{
  "n_layer": 8,
  "d_expert": 128,
  "d_shared_expert": 128,
  "activation": "reglu",
  "moe_layers": [0, 1, 2, 3, 4, 5, 6, 7],
  "routed_scale": 1.5,
  "balance_bias": false,
  "vocab_size": 13973,
  "norm": "rmsnorm",
  "batch_tokens": [65536, 131072, 262144, 524288],
  "steps": 2035
}
Below are experts of layer 4 (counted from 0) of a mixture-of-experts language model. Rows are named gate (a neuron's input weights, with its number), up (a neuron's input weights, with its number), down (a neuron's output weights, with its number) and show model dimensions 64-127. Each number is 128 + 24 x the weight over its row's rms, rounded and kept within 0 to 255. Numbers have three digits each.
Before each expert's rows: "gets" lists some tokens that make up at least twice as much of what it gets as of all text; "comes before" lists some tokens at least twice as common just after its tokens as in all text. This comes from a sample of Wikipedia text that the model never trained on. Tokens count by the router's weight.

# expert 14
gets: "3", "2", "-", "6", "4", "5"
comes before: " |", " ", "–", ".", ")", ":"
gate9:130153156159150129116185111130101170152149122107120103134143167123136106178127124123140133130111135167126130139102139065179098095122137096166143098118111114140110138126132139156111116138104149
up9:105086140115106148153118144102152101153147099141135146111150165120132096116112147138132127116123085070082129171130105134078141109127163114119161143130164151133149147167106061089119108139117108
down9:121110161086158097170161129120167149153116136157153127116141118128119136173140133110090097159090154168138119141157197174097132156128153155168083123149170138126171113143148106095140110096143075
gate10:073149147148121120086138135086152105159083077075136133179127086105075119119130142167139167123124117129160135125094090142097130127146131179108124137139115134100138140128179105140129135080139126
up10:088158141139109127091129124120160116170097138070113106145090107155106133153114117184158136105112165143129139118140106104084142114138116130093112117158106140113113134122153106144087141095077166
down10:139107134113116122134138120106080150154119093155156096119162153139128150165117154121080182102167101121113144131130157119106108130169155153162120158132161157083149163135152108059164129138145154
gate11:115158107134171117107158103071135138138152119140101117108164104105142099137132144151136110153130106115108140094093111086127093082109132139112153123143102117152120094152104116151089101090124096
up11:090128097143164154096168177114138116135138112114147129118163110116104122171141118112113168157121097164105083116178124111153152126085109107108133122120102102115110124183117141123112153101136102
down11:168160092084162114142147128146118176164120101071119145152132142113124165083128114131129122163090131126129140080128098125058121157113128119151111124145168112168148133118162110146102150064120103
gate12:130164109102148155106141119122106136128127166141132142161138112118093093165178096127139123102104128119112118086164138111111106159155121146086118137098128102117099143184116127118122115077110141
up12:149114072124145134164143108148134123148129130115143112102142162094141160144105113158135098108141148138112185121100140100157106116140133118114108146127118123144177115099137159118132117180143093
down12:146125158099161110134110086166132140134150130111133130120149123132113116148163132158117130101143080126140133133174119154114140137132123153140175110128142135152144125099175113139116139150137112
gate13:170149105146125115127113160122126117106119156138082128123117109166166122140098160134118110137084130150116112117147129086120097133128146122115107108123142122114171049093088100148109135167134150
up13:162173110119137101113130162119103100096152152120109144135127122126153135146110165102152127152094151165120118109128142071137117112128120121105083092124110133124167098088093103177102179155175133
down13:102168112126121150137147082160157109132143163127149134138109090110156074091122119138146133185099131091138122117126121104123128143178131136156175141126150126171155112146118152154123125129129142
gate14:125110120158088137063124100122144148100133119130134143134119153121132104164130104106157148149131100117127132145128120154101130145139109133106184147079093137126089108116119111119078123112171140
up14:144125095136104133120111090143095125130062105094169093105122146161097169148094167174138111154117094169111154110114114140122123134132164156156128111117123109127135111117113125119136116116138160
down14:100113148120129128121120146120153192161162100154144144179143168098175122107140108119118143145087127112135109122169163125063114146123179090156149124140089098144101146168142154116107105088161138
gate15:150106101135150108105117117142159152123118084113132084137097176139124136108135123130144129103111166109092095107120041149128133143119137116093096140133126130108117134106178139149127134155088104
up15:101132172138219135140096153084138124127090134072143137104124125128083110166144127148101102152137120113165123155149175158114136125096080162097117088101100153137120165155119125105124160150144118
down15:132132138136130098099133117105123123111135137086145134171147125150123163160151140143140150146124158135137160145146139148150143132102123145118128083123090147184171092110134137092165121116177118
gate16:150085123169176102109091123189112135121114112122154097113167123115119089148135166129144057114108135103108136128157121177129147154111131170110120099149119140136090172138133136105150131093145134
up16:085148124126161094124124075152131111151124120145119133119162105142101103142154161096125137128090140122101142125126144140099163107140093128155140075131132145143074138107143100168154120121137128
down16:140118108125156114118179158151139102135164118095132108169105151114099170111110120121122141177101149146137147141103142104139155140123142106142114122100126135157112153098153145094129123139138124
gate17:072131100128099134137157148127142119157143119155131111101138096118145114135134090106121149114071123172106137153157123136139114077086121119087144113122144101146108150164124125134145146076122154
up17:132141126126105159103088129153138105108152147189142154129176146141143109130109118142126215110087153147143117124148202108111106115106134125139103100090129157135151131104130127106080157131140120
down17:168132186135127192155132104137129121120163147111160162116136109154103116105130114151126128126105108153180092139155147151121174104129130129108158148154088138112151091112162120144130111159111146
gate18:137152164119133133133144175126143108103095152178160133141160136167113089125154151103126112136129117137148112128147111149155144113084139156123142164138139086128111125166136128111130124117163121
up18:106118132119136144151085169157131084115128122184140144129117117163068119139107134110112118127141160129148111120117118127143152124112131114078128168121122082132148157127131168101133129156134140
down18:130127128148115113105137140143125081087123113099097124149129132149122117139139088159163136181161150111166138103145119149168133190128127171110117152088119176115159155123120154136108086098133110
gate19:103120086146105115160118133095139128110136155132111146099142146126145146109127167155136111127161136111150179138115142102107105147117146117105178110179133123115120171140125169120144139111122145
up19:100130152099133097151137136117114139149144148091105143088138147101125139167119072103133125132153112132161110121137159125093119123131148112172157157141115124137136098145089130141106155170097161
down19:115130107136121133078124156098102077163180124102086113167124150099143113149151085136147104145139122121144109142113105140121132088118134110119113101139129107155144112085103145155097156117080126
gate20:135120120136145155133148133111104098154104114089115134131110095091128132147117161107126136105158167132135148138080123132164105098060170148137135135199138151147157157106123106129127140115156104
up20:162106132112130129114121137171158138094142137137135150117173179110170117085148117135120104133082111144082103141153138125118117139173048127145113138099122168143123075145140119143130125148132143
down20:155149092133129138097112107140122140145147140185172149129199138146133135092133113120110127175138115142147078138148141143084123108132152114158136134150164161139148141109165129151166131102129117
gate21:132149106150162117122107119125164145136116148136132092100152063132099134106152165159114142157118077102148095106114149133102092111088120090120116138107102116119071103154094135134125127128099122
up21:124127128101164101129147137143153189091143152138126151109117130121102135114179163104140138141155113153129104157138188110133110147145088135168149095155112161104068086131100145169129133135141137
down21:115163083136098163142140156132144166108166171122138135119108133154142170132135109129152108151132119126138166092130155144178211133127117131174141130119118134139157137104125106135138162164116124
gate22:160156147155100118126114083161143119139095132148144118132136100115170114142123129111139157099175154110122113086123125132140118094145138154151125118151079131107143126130116091125157161114144152
up22:112170142121126129088109131142121122147125124129138097145125128109145132137100137114108101128071130095135175163124133103140142160138104138106166129105115121121133117120111100134115121123144186
down22:109108161106129114102105095142084086137162129185110161134124124114145091097105129092157105137148124118183122154150144119136099131142118115126140147151126142119113136160131127122110135141165122
gate23:142134115142133146148114141159112145084131113124123140115127122107096137106122148112113086139163094127129170127095127172093105108123148116123133113143063096140115124119145157115100139164094122
up23:131176097150104134172119092144106121087142166090119104136101159102077140106147141121133115156132112112180119131092095106110125123108124113174136138134108142141091139110153157119107135156108123
down23:141139150125150130134156115117112151132132078139138145077154090142155137127121148092109113071135124165130144118127102113127147140131123079094108141111116091172096147149111181150140118144152157
gate24:116130114160137164137091156137115128127131128184125139141072098110119129118140166137124119156150134130161144088126115127132162107120113130126108117176138123078092131107130091196145173147109096
up24:054129150132141122140135170116138124156074133126123144103100148082119128161146120134127160163119159140125098150128116151123144115125097121153164092125139155154109126124109087192132124128158133
down24:158063110131139128124156150153140099111148125127114088163161109116172148105143157098103098170173141128149125118140127111129149144138170144184148107150160163140153098113118131109150130138157149
gate25:106104162115139133171125149118139113127111159100108132069130105111136140141161152129078134112149132171151156107122117161101104130126133132134107151128103134170114140163110134150135111121162118
up25:134149125109159152082157112111164155098137116153116136162145129099083146159093126086157129121115163101063102123171127136160109127172124124110116147097121117115117138110137081120120154128162113
down25:139134089135082118110141132119153084131121155149158157196103130130119130127073163109131140119091140116102137138118154129124131147146106155178134114134144137152084084113122127121140149158120165
gate26:130142134127123168103133130122122131113116131139145077142145102138121132130153132126131134057133086201129125136130117139106114113054120126090111110108147135107132104143105123099093145139140099
up26:098079147187110117146141120134135149130091132125161134116112068120091169114125079113114103169102145093116122150126102125145137098127119099158098141109094156096120160098129138124143074132112156
down26:117145102113105115137153150153121121066093142144100146129120122146146127108122125133100133114132143160110092141122133129138103140171141146154146170141109193162129134092110148100132134153162144
gate27:140136146125137064131146141162149173073100136118126145123113122116121122131126169086105108132157166158106174129075136093148130082133145121073136145157153126092153112104165153165118142156107116
up27:169142087112160181113089106135104081172158104123098154134135160137132141156132121134123153135084125103110085150129117168118121143096131160128145114096095156100105139117129125129147169130100150
down27:129121127115110131168155136163126153122134150137134142184081121138108105155133099102138166147114157135119143106129154144171143130128152158157135123086159120131102098122172143140139148107124101
gate28:073136101136115123140126180125112140106150119151125091079146124139094086123123085164150147130120136132149112159116114120141104096091118104132130131129089135175129130167072121097120130150170161
up28:087149139138140103124108171105115107098167144165153130111154117141073120113143095191157159120104148138137073174128132155115118081120117136149149163141075122120113129133098137090098089122151195
down28:116132165119149102131157101119119142095124141120131158137141141120101153137110103156151089119116155084129102163107143081127154147147146113134117164125125087096120169135130161101179067133104150
gate29:107110136140116132142146138109094127090125102125150151139151137088094116159110101082123111118157152153120156122138110142096129129130142180142133148085105155133101102138135124097092112117137144
up29:132143130137137138113126121146145129155128140137139129118102132140140143077122136130122132117115149126136138113095160115118155069150109077137118162157201127130155154136139128128157138100087120
down29:123160106161153095140156119139142121117120104152086135101111098132070148119150130142149132119123133171116098171123119148106129131107095117112104126090124151126119115120110113151121131106118083
gate30:104116121156115120120106167108098125163158100163103161113169142165135137111120116129152089120148147086099140184132158114119126147107162139096072132108136127136097148096140126086153107133090108
up30:111116098083138145117139122111114123081121116151126131141133104102128130147163095160140122126111131149117137082128108163146131101158082104160113128132138124161115114140117126123123175108170160
down30:104170110097154130137124126150098133098157167105115122156117086116098122141106111147117171169122137067159172095105127136088178138118150162147123145113143148095069124135107121141124114160128151

# expert 29
gets: "0", "9", "2", "8", "1", "7"
comes before: "0", "9", "8", "7", "1", "6"
gate9:071102090130152120149135114115159162136163121151137072129127165147122178087116120149125112138130121132143097164143141139120110142100133135119198091136122129159146152088183137170147125135075092
up9:094159098143136143182135101149154122111157110118163094128116157128111103091136118170169112149168107145147166121104131127155065098108091154115163125183135100144137159102170134169144136170082167
down9:113102118099123120098138131164122150126109118133116142146142125125129147127111112150161129122118109136116160142110125115111139146147183135147130118132076153106153142092132123167146093127135163
gate10:129110160113133149151133139131100160138110119130114133153167105101170111157140119154148154143157140134124139122152165132086112137128106131139163164108095114084136158086131104165094153128138136
up10:123107154119153134120104128161134132123147120163096125130155123129168134103129186147139144126107111143112101106102152101117123140119109145173190138103086148110135133114137176122106147130120114
down10:131163115151132134103163141141137160149151123115091148111101092166115130145105148157104132130164104173108146107163143115122101136111143133090145159121131137067097115133162116142108122145101162
gate11:161123109076114101122141141167126145139097186094162127142153114115090128072137150167197130120160083132156136129079096114165114156086084142142153101161119152114118112127126106108130139127147146
up11:146089125171157161116148081121122111118158101172113125104097096131101131155109123096082122120174142091108104137128140140098125126161163107132111104088144131135155150157145140124133101109110086
down11:143114142095089091100122106136165063162097111146147122105102163135137122120155132124114101146116101107126096158138145120137167147144139149129092131115172118124146147131122111104136095114125101
gate12:113128100154126117117125138142126142133128114109139119121144089147138095087083135165127095122136143123146168074095101129115103123134131134157112116143146128094129119143148124120101124125082104
up12:120095177131140143133115111138170167127092131107154158155073170158127076123127138155107102143111161121132110118104116130133127148163151133195128135119111143149155143140112134131135108140109105
down12:132123167145129131128114139146090147126109124093090102112136136105134148114130161140130145124141122117145112146127162125102119186128131157124134117095158112111158117087084118116102141089115097
gate13:151127127146125101128127131144086151122130149114121142117173118133163119160105133137108128117109165072176142146138131107119113127130146075131088155084135154138151145142120102162147111128144117
up13:106169125122117121091115117135087133147133138140075115097170106137135148129133162117106108109108137114140161135140122094099125115115130091150125131104135148140180148111175099145155105124124124
down13:098131128157169097155128132118164082118121131129136136133119132132130136125136097122091108158120161117079112107150150183126208139161165119136150126123142091129139163139071147107142116094113118
gate14:113120153129095099120153145153113133152172125134146144135139181150096094107095155125118111100112143099122126085123100149129121145119134148159176131069147141123104113110111114152142120079127101
up14:117153147129121147136125145176104133086137108103136101162165084105158123135121088159127114158110118075133133156116111152125140160144115161136085191148139121145088099113163129114136112130119131
down14:089121117157140171128158167135103132154126133100117125139099117110108128151118112155134131101109149143152105135141066126127100126086142148080104162107125175128151170107124154108159091150084090
gate15:086147096170190150180117136129109111100121141109122134072108101132167109135139105130133106135127127127184150142143143138161128161120166138083161124137090106119145097155167115159105141070133130
up15:119076192141136172096136106151122135099157118162152148110126108126093136173155149126107120123114113135108109094134134138134134115134120118124099123130180142134094139095125132130118135117140160
down15:113164170126146106174130153150134154119152111109150134129142160133173130143137162078125100116121100127131126117168141173140096142132110148088140148137128160135121128106136109120170130141101143
gate16:141143129098079136151151127112159154151137129124136124141137108115113122081110112143119121190096140136121148092105164165173109134177146126167141120107099120122120137173120135073132145156137115
up16:106153095130125086162143101105180168094132142161109139114131127147130091092132085163123115155083135117111146130132152148132117087145114171147122137078090175166084156141151133153158140098165132
down16:117136149107107113131136134121109085136188169142120123166132147134130116116129091145089113124128189084115106126118119112108158131150170120126152127165136120163089128101129151129174130107103134
gate17:155159124146117144117109115141154159139130119160142136101116126181158192158133129130127129127131100098090124129106163136113129151122114089156148169129112129098162106106142104094135103128108127
up17:116162132164153127135129087111081102146107145105133146152084124091122116121136128134098130107128191127142171134140149125146126170116098155109134123188102100142065119135135202165152121137139150
down17:132131143108105137132114137117071136113129130123108130125092154126109133110121136136072094146134107177142094132128102139141098125119143089114163091112132132120102105123167077099107100115111137
gate18:115137163129112138115095146120096095149165085104130111116151142113117103046104195093125166122115138167142149140135139092128141163093111077137122108122131109105098127138110106135142110134060128
up18:124130141093125113103143140144120182108122147117202107163092123080105141136149090117079110149163140116088166091135163132126192123149127131126139170189181124122151156135158117131099127137161101
down18:112133148204138089133137111204146118110148106139136100145156118164146126126123130147132141111076131090075135164129153137167100143133107107127131145103110097153129151170128143157142113135113130
gate19:133085172145138135071111115162159131127087098161133091149094081127140123134135090139128138101129139088168123177114144109117111120142173175149126142127160114100135154156156158161155069152152074
up19:125106095087164132138111132129119105174128123084101130106161146147135123114129167137086107144131104117156135116136153153143161160123103137106176152117100121134162102121097116092067129107134153
down19:151146138091108104146146113139135121138099151143112141145142115122121129160149131090152115133091106157112158142108148117150148121106158110145110118144179079181150111145139105126107124129185153
gate20:122129113131117161131111170114128180175162092130100122105133104133123171165122161098165136123135132143143137106094128173107124099111079144140113142129156118098099086124158123156137079145120156
up20:110146138110116116111134168095128123097171117140165121146117120107148102064106129079176134110111138165130123112142136119155084142122159124135116143117121118129140184140128151112113150103120135
down20:135131141160141122135205116138152164076165121111104134168135119122097107130134169131137112169098129144115115142145117105161128127130155132085163157087106163165123112142150113147144143132119116
gate21:131158139107146132167117133116083133101105107145151114114127131155179152122142103120083143162135116099113121098112131137137112097136109122129113088130079166121180135125085105161117096140145149
up21:120106160124123166134150106177118063111097172161128140130124103144146127109149136110116105109098092172109137140143130089150129108111081086085113077121110098115154121077141153101127105134142102
down21:103154124122157146103145143123179144139130113136158083130082136112117112166123105129137131136166176121128115128119116107086095111139102160129157105154138120159122114144127102137111107119115152
gate22:148081119127142119136085108119137120120138113120112148115159183103109120146109147115141115123128135088131128125123158165151085175120155128134114131133160117154130143177155101197121100149108123
up22:075163127156105183159115120101136148136097139112139114148148094107109116133129144110117151156130134103111145108119124145132191127114113155134128107143116140110092164070082140091129140087180154
down22:167129132147098114124103136113133159123167093106085152102091123144128171115172134141108155136137110147110092097163135130161114152129137172124118135126147107081111166114176112138119162087158126
gate23:127109140126108119123113155096130126081143123131125126130114062090110164130107152118086132107148102152120150095160161110098135122144122143107086141162174096141108120127163130158165114141122113
up23:156100116091136114096094166154156129157131123175137154111132160146134131122143140155094155134159165110136112117119124124109098127118135163145153098141148120144131089116130140124122136129154126
down23:154145183164157113144110121103096155175130149143129126115095181137143144136168134123181139125164073158119151154135135115122117158140123154107152142086075122112126114153113144121097167114112096
gate24:148108137129109149092109138107143138133142143170149140092148115086097116131127128161117096144143156122098113141198128144135123111118123160127168140150093092135097110100128124112104119134114089
up24:142137124156132151111135132101131124089142131211125166091163092111092099164117135123126114105158101142146129120140137182143147105127124112128143110087135147121146112138125131172142107168105106
down24:154126132139121110139126139127125093143134090117128105110090141113166139129144142128097152124132136126103129145132160123109124120110139121124110158128151092119143089112102106144076133143145129
gate25:121113120159124155117109147155130121146137125121115110136085126128091154131121152162116100110148113128150120167121151174154136098130091135169135116154138127115159144117123150133088118150155145
up25:194109109133110118125147157184155127152148158091149126108086113124122147118127140124098071093096081161090171156115119149142103139126114113168134120138162150112116128127157160142155140199079111
down25:124121113147101129148190164131101124078097107140106121133138124134110154137126185101171080115097132090136131162126114157166114125068122083110149137127121153131108091134111111111121135112135094
gate26:143140115121159161068151120116165090098130125139149163138116167135140141105139150121133121135110096115111158142104086124147141128120099112147129104122119127155148139121152173149171178164139167
up26:130083099107104194123135093129112173131138102153135130121142120083099116119137113159110127131143198099183148157151135114131150102111105146118101119101137129134160114119170141114123074156130058
down26:108136114145126140122089078140124107131125108145087173120136132130139159179126154131167116119112162072150123104151159127129089113183088142079121128145134123160137043109119096150071118102152102
gate27:183106116078152170114123116048138177122165090188112131111128124130123101123162102089154139159121144075137110142174137118125104087153132115133122138121109146155103096132140145161099128092162140
up27:124137134166137109154102108115163097119139120160126098135136128161100100125148106139143117121105121140129131142086079144120126097128114075104114149092115129144150082114122097153129144138187103
down27:116158147107083112135153138172115135136112143135117158117128149082168073120133099107096131130125130113143123122174146107117134103123119120137114123095156085123146134161128101159136132086126168
gate28:156132095128141121143129181148118091088143136134110125133160144125109142127173140140115119174119114132142140184151203172116111162111136134123101132107130097110127114118101090086127133147130124
up28:113144136139144088172161157116090118106158113134105146135155114153106131128142070104129104150119112139128129153094148133157111161144141095145166125182104142128095136132111096115153123153133125
down28:152143149181129136134135154115127112080127133159116147161091113113122116130081126103084127123134127161159131106100106108127159145152148153106093123091122127172124089138124150124116124139128158
gate29:111155119144107129161113119141131150146116125114127138130123142085144124171121140113168097095161124148107092165097117170094138146172110181150133105125127091128081132160146122125127151120118146
up29:123146144159085122120122125119126155142149138111139154138112153086113143108116183148128149129129089142081125152109096108128132154154127157105158138156108090151069103110134137146151119099110158
down29:113098105152132108130125129097112110128155132091115169120122112088164167142194119117155120127114088152105117148116139175085159169156140108162142104088164151160136118150120160155140128108166126
gate30:127141144115149142126113155128120123112118173178137149136114151098161145061108124155124190110130126154127099143123099114091132130133146131110158115130143073117162157131149106116100142151128123
up30:162104157123140140155115182146129138100148140162139136120139117129095153163104173099135133105128104163125149094119089156131180147127100113070147163179144074129139139122092103138128139111107157
down30:095142120134124095101158132092113088161153129148119163144172133104119109106131140128139116118124143120147153161114134170089138115152135108094122150139140126147145139153120123100090115143109144

# expert 15
gets: ":", ".", "3", "2", "4", "5"
comes before: "0", "5", "3", ":", "4", "6"
gate9:092132106144155162127100127146125129133092133102147116109138138184143099127140128126164146122119101114113116135124138098097095135097119126102144156112120121100121082117107112129158139127121146
up9:172137099121167129134154098149124130160137129139133093077119119077108119125110114153108135161119120083122093141094101140152141178128135146120164120092126103103128135119101105133138107091134100
down9:117133161144103083117108090129143123137181175167124117141145112132152121138116117115081104131125135087131167134123118132169151126140103164146122123098122158131121121158150122112148133120141113
gate10:141175125120097106131117164099127131129117105139148104122116098097127164151116141137093122156162122133088137165161132107155119107130093128113107151163107117112117145110111083088125143124121088
up10:155145119130134127099111104104147092152134151111126111093100134129149095147073166110159126140124098098131128139104120141153114120146133148151159130100122100151134114150142144111095085155132135
down10:128163138120167096165146146163153080132115090127158122082129148079098133119097127114163116058126131126141155155116106123104125115133147106154145142127138138128139115139124124129165098162144167
gate11:120139128119100147118151141118150145094159142164126125105132126174099101134135149092158117151070130175098127118167137153093091084116115126161193096131122151107143156077132118135163109097137127
up11:141104102108117123080110159160115127128114143159095143136169109109149142101108146121117117133111061145156118130102065157164088138119123147105134131088112110118149140157119091140163129118137101
down11:120136153109101121155139171117128114123101112125151141192091125101145083117152108134179113074155104080138127129153114148157117159135104083153145143122101177154119152126135143143136109128145152
gate12:113077131134107148118137113150107146106092096162127081094170157145134074129086117116150137120105112114143153114097124120119131129156122138129088135149128142102098129132104088143128141134144114
up12:100112142098137142120099150169109169126136110165164088123113096134114059125098136106154158116070129154145152176100156162126158124120152115096113115132119089113116164134102138114100105106112139
down12:151084142138139119163096105128152136134090134101148122130106155118097119125126113140147110121111140112137158166112117150140149127175129118144113139146115143113140122139132120202135111132152164
gate13:164136134162128140141115155127107120112125140126145130116153138095070161135132100139079115147173100118110134139121130118116111147144107144145146126119093138103178130137166120081096109174129094
up13:124095134145141114146109133080136103151119132100133129117119141148150084166150180159176138122143138137168121152147104177118100162123131160135132182143099140150139142111151114173108080096129156
down13:113114106143095129136136142107085144156137127112131142156130156110134068165178122099107103161146140113145122119143187127123129122166131136171088156157128163139156108130144116108112133125137134
gate14:143124135136137136121132112128114137099117139098148138117129144099132140130122090112124142100166144187115112106096104183141115118144065117127111171131117146101109131119135145145091102151102131
up14:116125106144123096137132151130119102105145131120130099150138098120088115133090158140161138110101119170165102158136126138151138155166170114140128160109138117108140156089153109046123098152103099
down14:086156116128138124096122111136104148132133143108123088089130140131100130168121099088149100109118096103108126108088108148109139133137118094106111125124131164159138104110155130106102112150129117
gate15:105123114134108123128140107173114135144153145091118074124096178151108113136124137127100145108140132151125131127113127125117151163112096106143157098154136088103141124157138120160135164080136135
up15:134161113144123114133119161158130116123109089125104117143096152087161153096120120119149110143131093136118161130160095135111137156142114118152090136135117126147112102159097128133127144094123157
down15:113117143137139133132136131132135122139086152093159104153144150123116135131169116138110140112098133145136154129090106125123111113151126098183129129158152102140138141081117141118127093112152128
gate16:131165133150120113112157145124085114145131136118118118159171133164152104168142132136157114107149145149127155149076130139121111115121122134136159123142118149118144134130109141114081083079091144
up16:133128092096137130110132132174075099130154108120126111115086117128139138151134145125121106153124115118172083105171094152112103159102157130112119127111129082132108093151139141115111146148094121
down16:123139120100170153089146091111137148125132181121140105094119078138095133133151134120153134105131139112106166135155143120138072086157140099098129135176156144120125092130183109106137134119125119
gate17:103154138120129127147121141122125134097131164142115123121109102170150125132117138123116091134101116144110142134139124114101098100147109155156143069134099188117086132125118141106152104111164170
up17:184136137146169153136120153127072138128071081137128144159162128121124143096137110145117174161154153082159163143132147148129134128100152146110126148132122104108155121103149156113150126133126067
down17:116107137134087125141140097115132114143125155109152179131135144116119137143121145155110125094100102166109143085130169109115124099147151122102191115099116146117107116127131172082160134125126060
gate18:106159104081147121164123162135146098075179121129175101108155125161119133126164129159110144169160096094084126103139174121094163144143118155137139122110188145158152135105112102178148102115110103
up18:115116132099162126109140088099132163129141138106122163085181158118119150139150124129094113108134101105160139128130145068121147179107098151128130121122134133130125112094115160137129198085138118
down18:075101175127117107151106123108146084157138108168113116146131109154167085182086108116136129129113178075136161149101117114110128131102122128128091108151114080132171148122078132127100142127149148
gate19:136114120145187168150168122141104114148102176159147131142146128157090094118152152093107128110123126185136105138134112155103145148109148101173128169129111107120132123099166128152132085137139144
up19:126106151133144154119124136148103133121083163153185143128180103115109124104133162111083125155092133183141113172157128142100115139151126080163126130144122125109138098124133153138167118118136169
down19:124089117121137113161167120143131163127168132123123132134117099112183121097087135093114151130119155113146156162136185139125095140132116117187130124114101143116188126136160124162137125115094152
gate20:107138101133145130117104094105095118124117131123101160117121122106177126069139091086077113141164130110123128096157150186129128163156096126142084165113123144130165130135133131090111107123107164
up20:129167128119126107123154128118170122137140105130127078145163105108117151162139145132109155147116110146157117169094158112113172115159128145077151167145150096114083144135156144134152143111179092
down20:173091109100126151161138116165108131086144108157101135164062133113117114163129091136147117153147159133134084117110134151112084177116110082108141100139150112124067141106098137133131120141133165
gate21:130110130121168129126136126142143100112116166148131120085111117093101114128119115115092136135097162101160159123142105158146098144128159124093149146165147154141137110175101162097093124088153169
up21:124134129140087087138158150120113127103109121096103147158165151127128123113148150115129135116155140140107089137150169125129121132135120143164125083102126116159153125133112155150137119130123153
down21:134092124159142167091116154194109169102112147146109107127098119108128157121119082134093106154160142187155129096150061122144152148120107092125153115105175124105131135114156171106138161122141150
gate22:133136165111146176122172124106120105117085120140097169093134142101119080143143132088088116149154111109193140104142126143117138127126154126131143076119131120135164129102123096097139115167117122
up22:133114111117161105150106164160146151152152130134155089127135156173125123150154127161178178093084127135126168127153137121163152078145130113126088157155146150105080108132134100132127153096155093
down22:145117103130173149148128113119178129155107150125183085097192133135133127154124155116113151119143160168160148117137087123092090143085096092088101129123146144128111114114171150124126135114112070
gate23:143157132128155134141172157156085135138162104116134145155112166125120127116109128096100126138145120149178089158107116093113087182113118128089157153124116123154113106135103092118140104138128117
up23:100124126063092128146082180112151149126103135124113159089142124130124142119100152124116103145130119140104137120144120110129120138101162181119072127114117122124112133118117142103083136145127134
down23:099149136135096153134129130114147097133094118158128128117137141140151154162122170144112111099130129066117147130119109105146165134121120117102131137131084145139090123059091101128113127126121118
gate24:125125141130109095119135127123093114083121125120108130106133145122128113117127166113156117117149113095147110110105094146124107139115130120138094172144098116124096130143151115151122093126122155
up24:113143090136142129129136111154105114148137129156123139150114124131122107151110102122162139133159129150141133109143148114114125123132116157120148110140172118145166165140088156086112151177148128
down24:089075136122148132121139122140123108131155122112145124117113110160137132128141181121112152179154119152118145110125145150130076147104132174119151136200148126098089143115099138150130157107108138
gate25:140170130133154113118118115153135086152140123148129119088146148151155089102106108150138100139148102135093170124145091160085113101151127111104122129132155127124105145096104115118097144112134129
up25:163083129110113144118123144156096156138133109162100130140130124123107111100115152121119099148175132165112147130137129128143122114116110132106131142146141097111112186122128153108124093134087110
down25:159124139112150086103104171114115129140103123121119137106130146108103124104155138128112113150115063137167092119142120140129094121121137125149114118103181135113135148107125152157123174126111062
gate26:144166155145119141133154140148135115107088152129103165122101114092143102106103111134111114158093128168131144115129127136175155100138154138110127145126171106101139140112137099122131155118118123
up26:136143188124097094145131144134117132114070169076146162115092154087119145091110113137112085149120186158136113135132138139152123112142164167154155131135165095103139123112125112160109130125133139
down26:143106131123135165110115108141093117090160127154170109135109160152155181109101087134152110132160136151118120113142134122118147162141089092096074108159106172125145101125140158128140166148138161
gate27:138122129140150088136162123133106148154128097065147108121145095137126122105132142150131099115154141104120128104105051143095105103091167118123118122118133161157116140125107108146123136163167169
up27:148162100123128172157170136156119137114083131118078135143118104131118110152139122149136159172088112139152160125135166122139136133097128136103140166157147116118080135132178117140135111072123137
down27:137122133142078125111133124106174145109150118122127116145111112086105087135103127124105156115121104161148088134099095089121138096115141083156096131077115104133169105161168124121086081128145182
gate28:106109130151104138134119125146151139096155149145109140126116117110155128113179104147165117147158142153129131120136134095150124160130151120090111149144144114090138112116164141127110122127118155
up28:128090076144150131121105150155088143162088106126120146161118103123115120163081122110104099116102106095151092152110117147105149123129098121154108142115123156137179115091095119131167061111132141
down28:120158118123143107113115149129134119111115131091136098134120154096121135136145189102125121108153132196134072124137092090121120131114105120134121079136130122105112154144131134088133137149163166
gate29:143107153143107138162140063164109147112172124124167146127167117168116111088096137088101165144102134169121148100128156130147130151159137115086138104150159105148126133127136127107145116133109161
up29:116131144155133114132138092162089157129150115139138104140126148117111139144168134075136106068126127172115120099116150154153105140154133114092136137156135100176138180134046094086133103144140146
down29:139114151144129161187127117147131108103169137175104140135148166152153123126170105197126174138161124128126136139132138147126172133152143136095152143140127106130094096119148134139131115118118110
gate30:149122117161138144147159118121110150096135182090175083124166107124127106145163126116109093169124152130129090111120084097119099127139161107140136133133139103141141128134149117129115157124111104
up30:117100085133105172129146102066136149086121195109148126138137093133145141176125154131121129139139133116155089126126095097118126110161127149162115150153139127155152154129142105108135126125089120
down30:134133150096100116125106171093122103144139120093127155164145104151159143170153137131110128155149128128125136135093084132162125095153139139116136165125150126162103125198113175162168134108150182